From a checkpoint of a small mixture-of-experts model trained on Wikipedia.
Experts: 96 experts in each of 17 layers, 3 picks a token, a softmax router.
Below are experts of layer 15 (counted from 0) of a mixture-of-experts language model. Rows are named router (the router's row for the expert), up (a neuron's input weights, with its number) and show model dimensions 64-127. Each number is 128 + 32 x the weight over its row's rms, rounded and kept within 0 to 255. Numbers have three digits each.
Before each expert's rows: a language model's description of what the expert responds to. This comes from a sample of Wikipedia text that the model never trained on.

# expert 34
What it handles: List and sequence links. "and", commas, dashes and brackets linking years or list items, plus sentence-starting He, She, Later, Succeeded, as in "1905, 1906 and 1907".
router:134099107186074131165183068158156107127078152195124203134142112110201118114095142139142145140112115192181149084132111138106141114152118123090167103076191096174092097097074151126172154116068147
up0:114159143106116115129082141170113129137115122126119097128092102128111166099146121118172162092145119164143100093081163172101080211125134089129147124143141140120077134121111184112082197105147118
up1:133123151095171153123130107123159118146124105114131100188130117102122112134141148145187202138088144098124180084112121205208132096158157134146122124131192144117179115098119069099154101150146075
up2:142160094116174114120130135209188119098123066183150139090081127158095124086115126112124164129084147153139132163167137136058117110121093102139132106080145127139148110162137119142128125099102121
up3:172081115137123077100157134103084122096103107134108129150171143069114152150121158122148159051119085157157054095154086174099092156059151135116126179141134091134085160133110145128068115115120151
up4:132154182123108104121144120125142109108103183103094151136134167166249095142134110130093135135092107135149110147107130167122123110153113097127115118104089081132118134072120116161125106179141153
up5:111125120156143080076145129125098097194117083100163116056139149212148078154105155189087137059121167133072155135073136105156170144116066121135151164155133130124113096163076140155087120127120113
up6:166159188138116130079106092118146117154166115118087129090164112154147139138156131095104078181072125122149128097140177073111155183131143143093157152127109132167151101088077090184042172154081124
up7:135120084047124120204172128091088161081056098137124145161110143105155094168152051135158165072074116109149112155120134101120094108130094123131144122168098137124150096040164151184127102155163107
up8:091174100107100096157137138133124137128085187137136102192156056169091151121084095144100151163124094136138149094126114133089110149096101141127179148136150125078121105066145150141184166067056144
up9:122091101086133193162135131131121126161155165094135105147110143154109171150106148141157161169147147128166159105117157092127124097093120152099130135125145128120166112116138118109162136157125135
up10:084145122064123096104105085160099091131134145099079137076111102163181087145071101176102139119122098102118145085065105116155172142102117129130130151140133101142115079084116105105109116103094142
up11:108096104107125074164126150133146099103146143137171134125162139172127128194138208131125144129105182126087138147123163117112076160081168177132172069091160119083153114172106136178142131083077197
up12:124128115096130210096080126203154142071150147090124105104161123131098071141125177112097121134134190098141131122099088170185130094075196134172119150142147126126083105113061116156147095154104145
up13:140150122125122120103177066070141197136151144176140090105164138119118110143084182073206115139111123160168087080165114127110157132181145124114138107089175182113160214069087124096160166136099125

# expert 0
What it handles: Common-noun word pieces. Common English nouns and adjectives, often word starts, after the, a or of, such as water, German, all-metal, command-ers.
router:152216131073124127147140091101047151123117165162110150085118145115148125088107128105127117177159119109124132136146112062084154147083129101135110110148173113101117148119115175096125105156127167
up0:172147186088117118134088114140123099108141145152109097105138155124129141112112137087130211130150108195165157142157142132059080112152084133132098095065137135091116187126127181068145149163124142
up1:175114109107145105170200200144136098201121191169091173107142138130133133156100060160136130163137152113120152099106171100066120148111113082112128072121117119160113161147115139116198132059160081
up2:124172147155077134130121040184112155094116140126133133190165136115097143105126168128088123099114097186062120143146130132112167164155105083189144120138109129131124110088149114105064073160103192
up3:138089142089126098103131076035097108161113143182130181102170118226158190152137118117142141136122129117095117116160098083090136131112159110078115155119194126142141167101182171152062109181137148
up4:180206167115123108154157105081096132149094159124113107126098153107097190085140109096189126090066095123134070174145061109123152147123135098161178108113128124179089200148098156125117124190130092
up5:159120136118132134151184072107134125157153117152078130127105173117184123153138156087083130159178136142121176151147148092149166099158205112101142167146164091121175136148150126116141133125127173
up6:156171124139127078158170103109135129166139084125124117076128170133198122227097059153141157079116130140116099120074124155096146122140115156141162140100144155167118229141167139146127114165084094
up7:128176125176079198176111042080140110171118186094115154133108198135197136125150147107117099154157108103121113066135071102139146176123103097112105117101086101090133085147167070112169151138144186
up8:155133167114089161097184157122175110104116120177128131169135171142130116076152156132172177116108173120110149084112144056087149074081141181073087063107183079115153131167113111119095161134155134
up9:111167117095172117123110118078086162164133175127139100117112147127108131091138164100128095136146103109118128159104148070085097124099127166165163142187112091123107128130166152081130121162048112
up10:112114114099108121199179095121099096083130142131112153091143158046125097086114075172114128150087134118122079098085164101114108118068125096105109135157130100090138109136153072126135172104146104
up11:155150166176185193143131140144190144162106107120145112136128150123158141104084084153083100123112084092086128081116189175101087135114143051125189100139119144151116176165161149079199131062128119
up12:183146111145095166146098144120128108128161152108161168139165120095123195118104112061076100150097188087139113106089113121149144091123098098149118098118088112189127118170158105146189173174077142
up13:125093128098135113118145148105108216145193174163144113148175119152122173174122149139133131143094158145135174109084127106089152090142161131099084146119138145147096173160102133108141104147115064

# expert 7
What it handles: Music and band context. Determiners, possessive 's and genre words in passages about bands, albums and songs, such as rock, guitar, jazz, the band's.
router:120124110148098111128136139156171062078119121066160115149185135172125158126140125138056088131115134068123137144135112147138095129075114115139115158138056117138172086125076124168114139116129097
up0:103069110108089193127159137148142113132095185105112114143123196128159157154087082114153110165148163063143098109109127135138135145119127075170153097166162094164171109149146186167104114119093191
up1:116182097124088114200160130128138094120140205129093170104150196147119153077093106137113107141096163199093137086156088099134095141125152100058128125141118105136079177125125166101158063144154158
up2:043078115086106147179092083165127141117100124204166164120148070132087112099118116145144084144111133198176103141177191102118099104106125140160108080087110093161074173104079121155148133131143051
up3:174141116124139086133114159160065123134150126129124125192188135126120189151114126081084119145143097089101092104118071161109150100122175120155199106165165154104087142118059188100172128137101135
up4:112122109104115105136122126133151119155151122124189214120129128114164150156093064123140119160172101161134161138047101106107152109112151130162117157180085152164121180109114084104133083112111178
up5:145142115160139148098122122126094114023138067089107109123147078141083120161138215146120128131110138073149157171189209115141063135137015086126101162089104120086161099059121114164091165118156132
up6:102156109121130141181104130118148118138105148145144088177140123174118158153127091079097167119147145062091065046119102186097154155118157127161101086131105130118096136116166112082044112112110124
up7:122097046130108129137063109102145155092127147068115150095140131125103086119101125126118160144184182159149084072069121124086177142127091117094110135118123118172138123117110172155126119105135155
up8:171158089146111149126062150154135131144080098100199170159089070103131137120106102173155103166147070087142222077077116144174133121119115150160145105156123142179179122153110166086183146115124111
up9:109118110081128149156089162128186112075119102098121090143104111158142118116123143136086130125135164095117144130114204127181090084137135122156128103139115122056140158121142063144160087123103106
up10:114140158178127154117191116142153116120146124163085151177140188188158127146141136093171159104078161167160141147164098151196063123083127101064086158097085100137148123141068115193090084132140072
up11:084122138156108151079119130169157091096077198163109114116169128139166131085161154165093122153094148104118091186212165162118176119084156101096154114095153125123100144130118154117082175128172105
up12:149168039131146067108140095154122101112204165053174149159132082147159125159135092130107096143111156094165155098112182168185121114052133116136119084108134147145097111122165176094125125174094122
up13:143136120127115119133077076132172151095082127109141132143090194095121100087151171145088142124115154154118066113128140091147094101104141118125141085154088122129143164164094082107101132167125103